From a checkpoint of a small mixture-of-experts model trained on Wikipedia: width 256, 1611M tokens.
Below are experts of layer 6 (counted from 0) of a mixture-of-experts language model. Rows are named router (the router's row for the expert), up (a neuron's input weights, with its number) and show model dimensions 192-255. Each number is 200 + 40 x the weight over its row's rms, rounded and kept within 0 to 999.
Before each expert's rows: a language model's description of what the expert responds to. This comes from a sample of Wikipedia text that the model never trained on.

# expert 27
What it handles: Opening words of proper names, especially New, South, North, West, Port, Mount, as in New York or Portland, often in tables.
router,236,252,183,193,239,247,152,244,249,256,260,179,255,214,236,187,181,214,162,147,162,112,192,234,168,156,170,141,150,245,162,185,158,208,185,135,195,220,101,161,207,284,190,227,164,224,213,198,219,187,123,268,212,158,207,186,199,246,92,170,166,185,205,215
up0,169,219,214,209,194,250,146,177,209,269,202,122,182,263,253,182,131,245,229,181,167,203,290,198,167,245,240,203,153,265,174,142,185,205,164,201,202,204,188,241,131,208,157,184,204,232,133,201,241,204,181,296,269,204,144,160,200,239,147,218,207,147,244,284
up1,130,242,199,264,193,130,185,183,251,208,249,181,189,256,193,189,203,254,197,145,146,163,191,165,149,241,218,188,263,148,226,118,204,239,161,200,239,232,112,159,204,271,193,173,250,164,187,282,216,197,226,245,240,238,198,165,130,252,231,185,212,250,178,164
up2,195,260,132,192,207,216,149,149,235,194,218,182,215,196,266,164,199,176,180,190,146,191,228,200,201,164,216,196,229,265,139,157,235,214,172,182,259,185,179,221,193,180,181,174,224,233,245,261,109,203,174,218,197,200,204,185,183,220,207,263,197,188,287,200
up3,180,195,199,126,233,214,212,195,223,218,176,227,216,300,168,238,70,139,196,129,144,144,150,125,259,247,206,213,192,159,155,173,108,169,169,246,341,201,160,165,281,224,193,204,149,153,152,201,165,226,171,243,197,246,180,211,183,189,202,238,194,235,249,202
up4,176,224,187,135,212,206,160,241,186,147,257,208,230,155,208,168,209,211,191,193,228,125,212,191,167,236,209,226,212,197,120,150,167,204,209,180,243,140,141,198,205,144,157,230,252,232,198,188,209,201,199,225,207,135,183,232,264,215,184,194,186,149,218,250
up5,169,232,222,218,202,307,219,185,259,273,165,81,185,158,120,189,170,242,192,189,225,190,232,205,185,252,179,204,166,185,215,160,204,241,215,188,254,222,194,230,263,283,196,185,149,157,189,214,191,182,174,229,199,171,131,156,185,152,212,84,119,168,159,162
up6,151,197,174,192,183,199,176,277,214,131,197,172,205,191,156,58,220,175,228,266,119,213,232,221,218,171,181,201,182,208,205,233,194,249,271,246,221,282,112,216,246,240,172,264,205,197,221,273,190,126,227,188,220,198,214,149,148,114,173,236,142,164,218,187
up7,148,240,162,186,231,203,155,128,161,249,215,201,184,224,264,131,146,221,198,270,201,197,175,162,204,180,143,186,244,162,262,198,163,205,200,177,259,266,172,204,282,169,140,223,220,225,186,264,220,172,162,231,222,195,213,191,187,212,143,161,228,166,243,231
up8,219,219,206,192,181,172,193,170,188,210,231,147,211,254,256,249,223,203,229,162,160,216,255,206,325,214,106,214,145,173,221,120,171,191,191,161,189,296,221,224,213,235,219,71,247,240,173,236,222,186,158,253,166,195,121,210,233,137,171,211,135,149,159,188
up9,207,283,260,193,234,249,162,248,228,218,168,98,188,284,249,141,229,204,226,118,192,143,235,246,138,178,256,196,253,198,127,201,180,217,247,167,230,202,189,158,200,229,209,166,144,202,169,211,216,145,178,211,231,176,180,223,127,150,166,217,247,212,226,200
up10,163,174,158,229,136,226,204,201,121,190,197,253,148,245,131,206,235,172,180,190,217,186,189,154,170,257,218,236,150,245,188,118,299,140,142,230,165,216,152,222,161,240,201,242,137,201,218,194,229,172,191,178,252,224,162,101,258,214,218,185,232,193,318,203
up11,220,272,155,214,188,141,210,206,176,266,257,190,124,266,203,127,187,208,221,147,165,144,252,158,234,242,140,210,205,112,168,208,193,205,179,220,229,203,141,170,232,121,128,187,213,164,179,176,222,156,150,156,190,244,158,225,188,208,205,197,230,211,315,196
up12,206,284,186,255,157,177,212,142,190,219,181,225,201,169,131,191,234,173,217,163,250,178,216,210,176,157,173,191,139,210,150,171,156,228,221,119,307,238,187,255,145,263,171,216,211,197,222,153,229,147,189,176,231,198,187,127,164,209,120,185,230,118,179,190
up13,49,195,161,237,194,188,199,209,208,162,224,167,168,125,202,254,184,166,242,202,78,208,207,137,247,288,223,209,178,120,183,166,224,240,152,195,185,235,143,226,231,220,264,184,209,159,158,247,142,205,196,223,156,192,249,169,172,235,202,254,106,208,147,227
up14,159,201,177,189,271,227,176,174,204,137,252,236,240,192,167,151,276,193,189,183,200,227,216,232,190,257,203,227,235,208,136,254,158,215,243,217,220,266,133,235,246,205,205,217,205,186,189,188,190,207,173,221,178,146,212,146,264,275,217,331,209,218,205,198
up15,236,212,264,195,198,208,155,175,266,252,192,185,170,236,176,237,213,180,224,193,159,177,266,186,155,251,213,204,215,152,165,223,128,230,240,183,280,247,130,266,192,278,195,218,196,160,126,252,238,194,204,193,196,173,229,180,257,190,96,223,166,147,182,164
up16,128,226,109,184,228,165,277,141,200,239,265,154,240,223,200,253,189,232,180,154,200,188,265,140,186,208,179,202,216,245,139,136,127,179,170,207,216,188,147,242,193,177,246,164,175,160,237,211,286,178,222,203,192,126,289,234,211,161,125,176,234,247,225,174
up17,183,283,114,155,179,242,196,160,245,201,151,184,250,246,251,170,198,172,209,190,256,125,160,40,255,222,176,209,199,182,195,234,213,233,182,227,226,259,200,212,157,199,211,241,154,270,215,262,206,155,234,212,196,171,140,231,239,220,148,201,160,211,236,185
up18,185,189,186,187,248,223,206,217,246,218,288,145,190,213,161,184,142,95,210,152,148,172,261,186,232,180,196,188,179,135,145,266,196,285,179,224,228,193,132,161,191,182,238,194,205,198,228,206,278,188,199,211,263,156,171,205,151,223,181,276,257,184,178,173
up19,163,196,146,274,221,180,186,200,151,259,231,139,228,243,176,170,207,256,225,198,234,162,193,214,172,158,174,213,215,207,172,210,142,206,154,146,175,230,187,159,187,245,209,137,258,160,125,169,183,127,278,256,209,180,236,158,125,150,146,252,196,187,190,146
up20,186,217,163,136,192,241,168,193,150,258,246,184,160,186,155,267,141,203,199,188,159,201,195,144,203,247,203,190,264,156,142,194,204,190,232,215,187,251,157,201,266,163,214,182,158,227,214,219,157,128,154,209,186,173,239,241,251,183,140,223,208,221,150,139
up21,166,225,110,245,220,213,155,215,248,230,254,160,234,175,262,246,159,242,182,149,105,134,178,221,193,255,245,164,204,184,150,128,199,227,219,152,165,241,144,194,196,242,234,144,195,170,197,292,214,193,174,250,253,150,218,298,250,203,162,168,198,299,187,201
up22,194,280,171,203,177,192,202,166,204,204,374,207,170,192,195,180,195,183,175,245,131,137,257,212,263,176,216,181,217,192,167,157,262,198,209,133,289,225,152,297,217,227,264,174,247,182,234,217,184,164,182,230,177,203,222,171,265,215,121,301,115,220,239,199
up23,173,249,158,246,208,172,165,215,167,232,288,165,229,175,212,204,195,232,202,200,191,219,214,187,209,240,203,200,301,212,149,183,217,228,184,106,213,198,247,163,182,204,178,131,172,217,204,181,138,207,170,199,293,180,177,186,233,223,241,151,211,224,232,143
up24,213,211,213,257,161,243,218,180,209,253,200,144,242,242,171,248,138,195,201,118,185,199,214,201,187,165,189,219,232,110,212,130,188,164,281,193,188,351,246,137,187,224,203,185,195,202,200,204,232,129,282,221,233,107,142,158,257,194,88,172,223,121,232,197
up25,125,218,178,230,180,284,236,206,193,250,207,260,197,94,179,169,201,177,160,114,158,223,198,202,227,143,246,222,193,192,137,242,225,213,120,223,233,206,186,162,234,249,230,201,165,226,189,183,156,143,206,220,216,197,209,191,185,201,170,250,235,213,256,237
up26,199,228,135,216,175,198,232,215,191,143,231,206,227,258,203,142,252,187,226,176,213,209,138,174,284,194,210,180,176,186,236,131,188,225,261,162,194,255,133,195,204,235,162,144,269,192,202,216,231,177,140,213,216,175,150,242,241,108,240,230,149,256,245,220
up27,241,241,169,223,256,262,247,228,247,205,240,188,192,195,271,240,167,133,187,144,230,166,181,221,196,252,252,184,155,115,173,154,164,267,189,195,194,213,145,242,243,215,141,169,221,177,238,253,203,175,184,161,190,103,270,167,258,186,218,208,206,268,209,151
up28,161,167,144,268,239,221,158,207,223,245,168,206,178,196,190,214,236,200,194,190,115,257,201,207,145,187,191,206,143,134,166,143,237,243,258,119,179,182,170,146,78,316,148,106,236,236,182,197,182,188,174,235,160,151,174,203,255,187,126,203,200,163,281,162
up29,165,179,139,246,192,270,222,202,190,168,214,219,94,247,218,260,188,216,214,263,173,140,243,250,269,254,211,188,181,179,169,189,192,211,229,202,239,158,211,203,276,205,155,225,188,154,245,319,211,124,176,160,231,198,263,202,161,186,254,212,170,201,248,146
up30,201,157,247,256,208,179,191,171,187,187,131,172,214,203,242,98,150,265,214,249,88,179,190,208,184,207,197,197,184,147,224,198,246,307,160,142,199,258,218,185,277,239,221,252,174,164,148,182,177,196,195,204,248,228,255,232,139,189,188,215,225,211,239,218
up31,266,176,180,192,195,213,196,183,245,292,151,249,214,179,182,189,164,285,211,183,174,170,184,211,178,243,114,201,171,166,171,212,223,201,221,199,282,148,217,225,281,212,135,186,248,160,140,228,209,192,162,230,284,95,224,231,151,282,188,250,156,169,214,162
up32,217,185,205,212,224,161,196,148,171,225,124,147,257,176,290,188,279,151,210,190,139,160,284,185,177,248,224,200,189,202,152,222,148,167,157,174,183,240,155,247,216,263,187,178,214,251,146,171,119,185,148,190,232,188,209,162,293,202,104,272,117,164,199,244
up33,196,199,131,173,222,169,117,185,230,166,207,224,196,268,221,272,128,177,190,201,178,211,202,272,233,218,249,235,205,250,116,130,203,276,238,223,240,201,165,200,205,130,114,166,200,121,187,196,196,216,178,175,190,254,187,188,195,212,198,220,214,136,199,251
up34,175,267,155,223,166,181,171,185,269,280,224,182,159,175,228,202,116,264,208,181,187,172,221,258,253,163,237,168,153,262,169,219,240,218,201,206,218,203,142,242,238,248,161,142,201,154,213,247,123,194,150,224,232,223,184,174,180,105,116,196,215,191,277,181
up35,217,210,173,301,178,210,142,150,196,177,257,216,226,203,175,197,253,188,225,173,142,166,244,196,194,161,145,206,154,260,191,224,226,243,239,205,241,230,224,158,226,157,219,150,145,234,220,179,211,173,246,197,242,108,187,188,217,169,101,276,178,152,202,158
up36,248,296,173,153,169,173,187,237,240,246,279,121,161,150,209,174,185,212,217,159,269,146,228,255,281,190,99,192,155,209,181,159,172,185,251,161,187,172,161,202,159,237,104,191,215,236,200,244,210,177,260,263,245,163,234,244,269,144,179,272,204,279,161,146
up37,154,260,157,245,188,198,194,228,234,277,312,201,193,202,192,179,150,241,231,109,213,116,262,159,174,243,271,182,138,214,144,211,212,174,222,233,244,228,139,189,158,198,181,256,187,225,254,185,242,170,111,204,240,188,239,194,207,170,108,210,205,235,208,135
up38,186,231,188,201,199,262,238,211,311,216,260,206,175,241,130,210,176,197,194,258,103,205,212,202,139,225,274,211,219,187,231,160,184,302,247,215,212,251,119,222,161,257,219,245,149,210,204,154,228,164,227,191,202,222,113,194,122,239,207,178,207,212,182,192
up39,278,152,194,243,328,164,150,170,235,214,278,175,236,192,192,179,210,158,227,232,124,125,165,167,183,199,220,191,156,229,176,186,191,224,199,172,133,234,212,194,158,289,187,195,213,192,157,247,256,210,237,205,224,150,222,243,197,170,166,250,195,208,236,204
up40,155,259,130,189,275,211,162,219,240,175,148,174,211,194,211,197,241,141,178,190,230,221,197,284,149,193,192,195,119,213,175,231,174,205,243,165,222,208,159,231,163,186,116,210,185,217,203,251,181,154,255,206,212,103,241,225,190,182,96,264,195,156,175,142
up41,132,214,226,347,208,210,158,161,208,253,209,236,212,219,192,222,204,168,196,168,235,163,253,202,230,184,171,171,162,184,160,156,166,236,197,219,239,254,278,194,266,242,194,245,157,169,226,159,206,118,191,279,231,128,222,249,209,90,141,255,219,204,179,200
up42,229,161,148,170,196,238,229,204,213,187,249,187,229,212,217,273,187,180,169,272,159,157,197,209,223,152,139,228,218,246,241,130,237,188,197,160,204,277,163,225,188,241,165,224,110,179,205,205,182,231,117,185,219,156,274,256,184,138,195,203,140,205,232,182
up43,111,209,151,235,230,154,181,254,187,217,278,215,113,256,204,227,269,240,187,190,145,238,238,156,236,238,188,196,147,203,152,190,286,187,215,204,236,140,192,169,136,216,193,203,241,215,179,228,208,207,146,187,253,134,143,230,249,183,167,222,193,229,193,147
up44,158,202,188,200,228,229,170,195,175,222,175,190,242,219,236,141,195,220,225,257,189,152,209,269,282,178,207,226,223,151,149,240,218,172,278,192,190,166,181,257,167,261,213,182,237,160,93,138,192,191,200,242,210,198,221,193,215,176,109,183,114,202,242,204
up45,206,308,153,166,229,174,179,157,207,227,158,176,190,172,199,189,186,213,222,165,250,192,230,158,277,192,218,212,176,195,162,247,254,213,237,269,170,150,171,257,196,178,259,190,244,202,194,153,246,134,184,265,159,145,155,154,239,162,161,213,211,242,241,184
up46,193,263,261,176,226,234,149,272,190,213,283,228,245,257,202,217,210,237,214,185,212,176,209,233,270,246,184,215,266,206,196,147,182,176,170,230,200,327,136,97,251,199,207,180,121,186,182,213,239,190,142,130,248,223,183,236,182,137,252,117,94,138,233,164
up47,169,265,156,172,213,245,207,248,227,220,240,216,262,194,174,251,216,199,176,214,154,174,142,237,145,231,163,173,241,168,219,120,156,237,172,241,228,230,211,182,240,211,193,221,235,230,196,191,199,171,183,254,232,133,281,212,241,170,123,217,108,186,190,177
up48,161,222,150,214,149,240,190,216,274,183,209,225,190,229,220,213,84,188,209,145,200,166,182,156,258,218,209,192,157,167,264,197,163,151,180,274,253,142,139,172,169,229,126,194,203,256,184,134,219,173,220,237,193,174,234,188,275,176,124,309,172,231,208,217
up49,165,238,167,325,186,246,214,204,203,184,257,202,241,212,145,199,166,198,218,217,113,161,226,132,160,278,204,236,223,247,159,253,220,217,243,146,185,191,180,163,281,158,227,136,207,149,168,186,211,180,224,182,298,231,137,152,153,212,164,225,162,174,202,172
up50,178,250,126,304,264,172,240,263,218,156,157,221,163,220,273,225,249,148,239,241,103,158,157,241,189,240,218,221,133,150,183,238,232,258,249,218,200,232,187,244,192,196,180,312,194,188,171,166,132,188,251,221,277,251,160,213,182,180,152,215,138,248,213,197
up51,198,198,167,172,291,176,198,192,249,221,224,163,133,201,254,275,205,239,209,216,201,137,211,176,176,219,218,206,190,184,171,141,241,142,195,164,236,278,300,210,209,134,165,162,197,217,169,286,188,227,194,131,257,150,277,195,224,206,190,174,188,197,241,162
up52,170,249,206,170,201,243,165,191,237,261,204,248,272,213,150,168,274,120,214,250,108,175,198,185,180,200,213,183,154,205,183,138,182,246,152,206,175,206,273,118,247,220,245,193,180,219,168,247,182,140,183,212,276,206,227,202,192,154,146,175,206,200,206,154
up53,176,216,129,222,196,194,189,226,272,231,204,250,209,156,195,91,192,200,212,137,263,215,207,254,263,155,156,171,216,205,190,205,154,238,222,207,255,193,184,180,169,224,258,205,255,182,256,130,199,124,247,197,175,165,192,171,162,165,201,241,144,190,184,174
up54,184,231,178,259,189,223,260,216,131,254,190,236,220,227,210,259,182,272,216,217,243,271,176,262,189,180,161,196,273,156,219,200,179,52,247,157,193,217,224,229,271,229,202,190,250,230,141,219,276,178,225,221,198,124,235,232,176,204,175,183,195,198,245,158
up55,255,139,144,178,175,242,174,226,204,290,78,221,250,222,170,169,224,181,219,179,204,210,196,224,234,233,232,222,198,136,180,213,180,242,187,196,283,240,201,261,126,145,179,234,243,221,211,188,157,157,208,269,255,118,231,167,164,166,170,170,150,232,189,255
up56,166,278,118,221,286,197,183,175,275,252,226,127,238,273,201,155,210,97,235,154,162,148,208,206,157,191,154,205,224,122,150,200,191,239,221,292,212,244,219,229,243,248,186,267,231,223,210,186,179,223,153,204,229,158,192,238,209,208,139,255,207,201,210,198
up57,220,212,197,268,180,221,161,216,209,222,322,191,188,182,173,196,101,153,224,161,182,128,197,114,176,268,239,177,223,145,211,138,248,235,211,181,203,165,186,188,224,263,181,199,139,156,201,238,258,209,127,244,207,181,156,241,241,224,169,237,184,210,203,143
up58,212,178,244,182,235,205,154,212,211,261,235,170,178,185,212,196,285,220,184,176,234,238,247,266,227,164,164,201,129,157,197,228,165,204,182,189,221,201,217,282,162,229,217,211,276,197,224,252,239,148,234,269,262,160,204,234,184,149,103,296,184,168,190,169
up59,159,155,204,212,302,273,168,202,282,253,223,197,258,230,207,109,225,255,224,189,143,117,147,200,210,189,214,205,180,204,148,99,130,177,240,196,150,199,217,147,186,229,190,151,218,186,255,235,189,181,182,210,220,196,150,170,189,188,247,212,193,164,194,112
up60,214,208,149,235,196,235,207,187,168,292,163,179,246,205,162,227,210,202,202,178,156,168,199,201,160,198,251,236,133,139,224,174,199,135,236,171,283,217,207,221,182,215,268,181,254,183,173,195,177,119,153,195,199,145,209,214,168,142,183,198,155,147,209,225
up61,227,207,234,185,231,242,141,200,135,229,235,199,238,247,209,98,129,164,197,246,204,161,159,184,262,196,177,177,174,255,177,155,216,160,207,145,203,258,179,253,216,268,254,190,178,184,157,233,187,174,142,175,206,210,187,267,114,166,231,182,164,232,238,227
up62,207,217,226,206,210,169,165,254,260,216,145,134,193,227,174,249,121,182,221,168,203,123,194,184,178,213,144,178,186,178,175,165,164,203,212,180,241,294,115,212,210,182,190,233,197,228,152,217,179,163,243,210,206,161,114,244,188,263,244,92,225,171,258,155
up63,230,313,239,160,202,242,169,135,245,217,258,204,195,162,204,211,258,182,190,132,253,230,290,249,186,229,222,188,214,182,184,199,125,210,206,180,175,147,178,162,221,243,156,201,193,205,204,182,242,180,254,165,154,130,160,206,178,200,213,255,220,243,184,108
up64,174,161,83,233,210,210,246,184,289,266,216,135,195,212,205,120,192,246,228,205,152,179,282,190,199,269,157,189,165,180,125,106,151,272,224,259,231,180,188,175,187,193,192,154,231,209,204,178,225,198,213,154,217,199,223,206,221,149,159,152,184,170,204,243
up65,197,228,190,179,220,240,200,169,246,224,207,202,231,210,236,244,207,193,203,198,169,107,280,218,152,236,188,168,168,259,195,174,157,231,149,178,239,241,173,126,194,310,171,188,178,206,207,163,231,167,182,142,217,203,168,205,209,132,114,194,139,151,180,182
up66,185,143,212,179,222,190,208,173,217,166,199,237,195,154,200,192,223,238,204,222,229,154,180,105,215,242,231,210,105,225,228,280,187,245,190,272,219,208,254,173,242,222,225,216,189,189,235,222,252,174,211,201,211,181,211,236,263,150,120,268,113,120,224,168
up67,205,164,272,193,235,204,191,174,255,194,202,162,196,210,224,182,221,188,208,163,223,208,291,216,203,191,186,200,167,73,206,258,101,165,153,280,183,241,141,239,133,243,205,256,210,191,141,199,261,153,217,200,200,221,239,241,145,186,218,209,210,169,264,160
up68,202,221,166,218,230,210,265,221,159,230,186,189,257,152,127,252,224,178,186,223,182,139,187,231,128,282,234,173,157,168,179,139,131,144,210,187,271,201,142,109,235,211,202,223,260,214,208,212,226,187,185,209,185,125,137,187,220,142,122,174,152,196,231,188
up69,205,231,177,155,217,193,151,214,144,207,287,145,224,239,92,283,148,168,188,217,147,167,257,153,159,229,197,177,159,220,159,228,227,207,217,213,229,213,96,225,222,291,215,194,182,188,261,157,181,141,206,188,213,158,194,172,209,149,230,199,126,207,187,211
up70,224,128,186,228,212,187,153,278,177,143,190,181,248,208,207,212,212,194,204,226,240,103,229,244,205,277,196,249,159,197,122,240,207,247,165,228,309,268,199,263,196,209,173,263,267,188,164,173,181,209,187,150,223,121,227,193,175,238,216,228,126,185,160,231
up71,189,147,216,207,177,216,165,299,197,177,236,171,163,226,169,208,137,231,165,259,127,230,254,151,227,223,187,184,240,184,160,248,190,204,284,251,283,215,205,192,191,159,206,221,223,238,194,78,209,199,253,204,190,196,210,169,241,224,185,232,150,307,268,236
up72,140,226,142,206,171,200,201,181,289,200,257,108,214,243,188,170,196,114,219,244,163,100,203,222,149,192,246,202,194,246,193,177,190,244,172,139,268,200,154,221,201,220,181,227,226,161,126,179,269,217,206,213,193,295,236,158,212,173,218,254,189,121,188,210
up73,186,158,191,175,190,156,166,168,235,175,237,194,229,181,212,142,230,148,176,176,217,185,180,276,139,173,200,206,252,187,159,207,155,198,180,106,260,235,214,321,210,220,141,158,299,253,204,163,179,218,211,208,254,189,174,237,219,81,166,150,150,206,357,168
up74,235,348,156,251,238,180,220,204,262,223,146,161,156,216,143,243,235,170,185,163,171,175,202,167,163,167,223,169,201,230,103,126,214,171,163,186,251,205,185,166,214,269,203,200,172,209,275,182,132,167,160,226,162,225,155,207,174,192,182,230,218,201,241,141
up75,209,173,188,187,192,148,211,265,232,181,283,178,130,247,246,213,229,238,178,189,179,175,226,153,190,241,217,204,177,168,170,168,203,143,247,212,224,190,151,190,264,237,246,154,202,242,189,208,253,141,184,154,145,124,231,257,193,177,168,263,178,189,237,114
up76,171,228,171,177,257,202,145,212,186,295,266,224,192,170,256,198,136,200,211,198,150,211,251,230,195,205,245,215,137,193,105,177,130,170,205,129,175,299,200,232,274,254,150,163,231,140,206,188,206,171,202,237,250,174,225,150,180,149,159,178,191,230,222,232
up77,215,256,165,186,200,260,178,219,279,264,288,118,144,268,182,239,167,183,221,216,181,231,201,239,279,230,187,188,283,179,198,193,285,167,121,207,180,160,242,216,228,233,191,225,138,218,188,177,196,169,118,183,169,188,153,211,141,201,151,263,188,172,309,192
up78,150,153,184,208,222,294,127,239,223,203,238,162,192,183,166,225,215,194,209,201,183,199,159,139,249,174,152,207,159,197,182,172,233,259,201,197,156,230,190,224,144,285,199,172,249,202,187,224,218,198,192,262,201,165,215,205,198,182,136,177,186,199,231,156
up79,203,296,159,254,216,206,206,199,232,226,167,183,175,265,186,228,231,253,227,206,135,189,177,257,200,208,194,188,156,174,155,142,149,172,233,173,236,235,192,199,170,206,123,177,153,170,210,203,302,199,274,206,148,238,115,224,206,162,190,243,247,186,198,211
up80,145,165,152,190,200,217,217,144,237,169,189,172,200,203,230,217,139,177,228,223,169,165,149,199,104,212,187,180,189,222,196,205,130,239,199,226,208,193,161,220,174,260,179,168,258,183,181,242,237,159,209,162,236,203,156,238,110,214,124,224,202,236,291,171
up81,119,195,224,251,212,210,207,230,275,227,229,139,173,188,100,124,202,215,194,220,177,187,278,165,236,259,158,188,193,197,174,236,223,192,191,243,186,208,211,232,178,210,251,144,176,169,197,183,124,202,191,194,203,219,191,195,198,280,131,262,187,223,218,197
up82,129,249,154,218,254,248,191,217,179,170,282,206,205,207,254,170,192,182,185,173,188,204,223,212,255,168,199,218,156,230,161,97,183,216,217,168,180,161,188,167,266,190,184,176,180,258,246,204,179,135,223,214,193,204,180,212,207,223,192,216,223,229,255,165
up83,136,270,100,220,212,207,243,230,317,171,198,205,154,216,194,121,180,197,180,126,153,182,233,251,165,174,248,191,161,248,156,281,273,180,209,119,236,220,134,232,232,255,273,231,207,190,205,200,203,178,183,156,161,145,192,146,154,157,152,131,226,233,207,166
up84,198,300,161,179,218,220,210,168,212,196,206,253,244,253,223,213,187,233,199,133,169,155,236,190,209,235,213,184,180,231,140,149,128,176,256,262,236,199,177,272,163,253,150,216,247,238,237,255,251,151,246,218,227,210,246,243,210,141,162,207,181,159,237,176
up85,135,220,138,254,252,151,204,131,212,169,258,226,172,207,186,224,175,218,164,186,193,153,216,211,166,231,177,214,237,203,235,204,133,160,189,189,187,186,214,234,219,142,186,161,265,224,252,128,162,164,125,163,155,220,176,245,229,132,165,177,186,311,210,154
up86,170,201,189,232,219,217,209,216,205,202,167,160,200,268,223,251,181,198,226,202,211,193,225,203,251,248,205,220,172,193,137,167,149,231,234,189,154,184,155,233,255,241,250,249,219,222,203,269,240,141,246,262,236,265,113,135,162,196,224,213,190,193,209,171
up87,224,256,203,155,306,170,198,266,243,212,188,240,188,279,187,222,239,197,228,211,168,150,216,190,191,151,226,189,162,157,137,150,147,183,171,118,198,207,181,234,325,175,205,169,201,244,175,221,231,182,190,249,239,167,215,188,143,260,168,198,238,182,343,219
up88,219,300,262,277,183,242,218,260,193,244,230,193,231,193,218,218,206,188,215,164,135,202,262,208,204,178,237,185,258,173,207,151,132,222,159,185,253,210,200,233,246,240,189,175,175,220,207,243,261,229,153,116,209,217,138,189,205,207,155,157,164,207,177,148
up89,158,185,167,216,176,222,204,169,196,262,230,137,229,158,211,235,182,226,205,135,167,252,184,229,185,228,244,192,224,241,109,199,239,291,196,178,191,272,242,204,176,163,263,190,239,163,176,200,187,184,210,157,215,255,127,270,234,177,223,212,197,218,236,145
up90,141,196,199,227,194,194,216,230,232,115,187,99,205,216,198,226,177,162,221,207,224,194,163,177,249,267,127,187,131,202,159,166,234,211,214,176,176,197,162,241,226,216,57,269,221,207,116,226,202,203,203,163,174,197,218,173,223,194,184,241,125,165,186,194
up91,175,147,230,222,263,184,139,154,247,228,301,262,197,119,204,92,200,182,212,176,179,141,220,223,248,155,224,208,173,96,253,225,191,186,153,229,263,252,225,215,180,272,240,212,239,202,211,182,222,180,202,176,186,238,249,236,230,156,165,227,206,225,280,163
up92,181,186,130,190,227,168,177,203,170,274,249,164,223,316,214,157,233,257,183,161,203,151,211,205,193,199,244,198,156,178,172,122,250,227,134,214,229,225,210,105,157,132,236,251,206,183,192,198,115,146,231,269,265,165,233,165,152,199,215,194,315,250,209,194
up93,213,193,201,209,174,224,200,157,199,240,183,129,210,225,160,146,149,220,185,65,172,202,231,215,147,246,215,181,203,163,190,211,189,209,234,201,306,181,171,188,224,315,217,221,190,250,216,238,219,222,195,188,143,213,224,222,254,230,106,245,179,268,187,137
up94,190,257,192,281,232,235,173,221,217,143,131,224,170,222,305,232,166,228,200,236,160,210,216,241,177,178,261,188,170,197,216,233,213,228,232,228,126,189,197,170,222,143,172,237,165,201,182,168,240,161,182,179,165,181,236,182,146,258,178,212,184,213,258,237
up95,210,298,129,216,231,185,179,197,146,248,264,181,218,212,210,138,254,238,200,217,157,256,174,161,206,219,216,188,249,190,200,190,271,316,176,188,276,204,107,209,153,200,155,186,218,235,236,238,180,212,230,180,230,145,197,193,225,192,213,238,222,236,231,251
up96,204,304,213,229,174,203,120,126,183,208,208,133,176,215,146,226,228,250,191,133,194,189,332,228,179,208,210,207,165,221,139,210,179,202,178,183,262,198,168,230,137,196,263,134,158,205,171,233,257,152,256,183,206,185,199,209,215,279,168,210,256,150,131,179
up97,198,197,167,184,274,193,120,96,258,281,307,199,166,170,272,195,234,175,235,89,179,269,182,244,164,210,160,198,200,124,239,166,198,188,139,172,223,225,214,216,246,213,152,219,253,141,165,191,221,178,179,187,249,126,192,174,230,117,161,223,232,202,260,210
up98,210,187,207,192,320,217,183,237,273,289,167,196,170,174,257,279,111,278,201,197,137,160,228,168,239,211,195,177,181,224,228,193,125,254,206,211,215,222,200,161,239,191,139,154,218,179,194,310,198,192,151,204,261,208,211,203,177,180,141,200,207,212,243,176
up99,174,218,240,230,222,223,193,209,262,308,224,179,250,222,150,195,148,211,226,162,207,160,210,182,239,165,192,188,173,120,141,187,176,269,231,222,241,237,182,85,184,185,274,150,206,228,203,233,238,145,234,159,165,162,156,204,120,184,217,152,240,191,196,174
up100,170,241,173,279,177,206,160,145,237,192,233,133,220,208,120,147,166,209,206,187,163,132,267,187,235,98,212,200,269,208,248,139,149,225,197,104,218,210,215,211,196,244,217,139,199,200,216,178,227,186,223,189,188,138,182,136,210,204,176,134,181,245,221,141
up101,244,186,185,213,244,155,193,81,200,270,242,179,204,136,189,199,174,212,172,161,212,211,249,253,211,204,165,194,204,204,217,173,254,219,263,211,255,217,108,146,215,207,240,202,276,191,179,254,199,130,167,219,211,194,154,165,252,222,128,128,177,184,223,134
up102,174,159,122,219,176,278,161,195,194,194,286,207,224,263,273,213,227,165,191,122,186,203,161,217,216,268,170,179,245,228,283,140,236,120,190,216,258,184,139,238,153,179,183,152,190,206,169,212,196,134,199,252,176,158,127,224,219,264,143,260,186,193,187,104
up103,169,226,220,211,163,239,180,238,162,212,200,215,210,188,231,153,208,219,214,224,203,185,226,277,164,176,153,204,189,158,80,255,188,183,243,175,214,201,162,167,300,248,217,212,195,238,218,234,181,246,199,219,178,222,197,230,251,132,93,159,164,244,284,215
up104,210,258,188,199,216,229,253,181,164,237,326,132,255,220,148,217,209,112,279,137,99,236,190,150,187,204,166,194,196,181,196,139,150,236,237,188,246,228,232,188,208,151,212,227,201,173,210,184,254,165,188,199,197,118,236,244,261,225,202,177,223,260,291,208
up105,229,252,179,187,141,152,147,180,199,222,249,181,179,143,208,240,154,188,204,200,135,106,259,151,160,216,306,180,185,204,157,130,176,168,209,189,264,183,181,214,190,173,215,203,235,221,151,178,290,159,150,222,259,235,145,230,186,185,147,200,169,157,255,241
up106,213,263,230,300,201,176,272,215,199,201,239,174,203,215,215,171,177,260,189,239,140,163,354,261,148,147,198,176,145,172,160,119,226,159,233,212,230,222,179,244,271,169,199,146,232,164,230,274,178,152,136,188,215,182,185,141,167,162,142,218,221,206,259,246
up107,141,188,175,154,252,223,168,221,260,227,214,251,224,221,242,230,92,168,201,142,210,167,244,170,203,188,141,178,180,199,265,119,268,204,219,178,209,165,189,106,182,209,160,204,208,182,186,245,216,152,243,204,210,221,224,149,206,238,148,167,186,161,198,127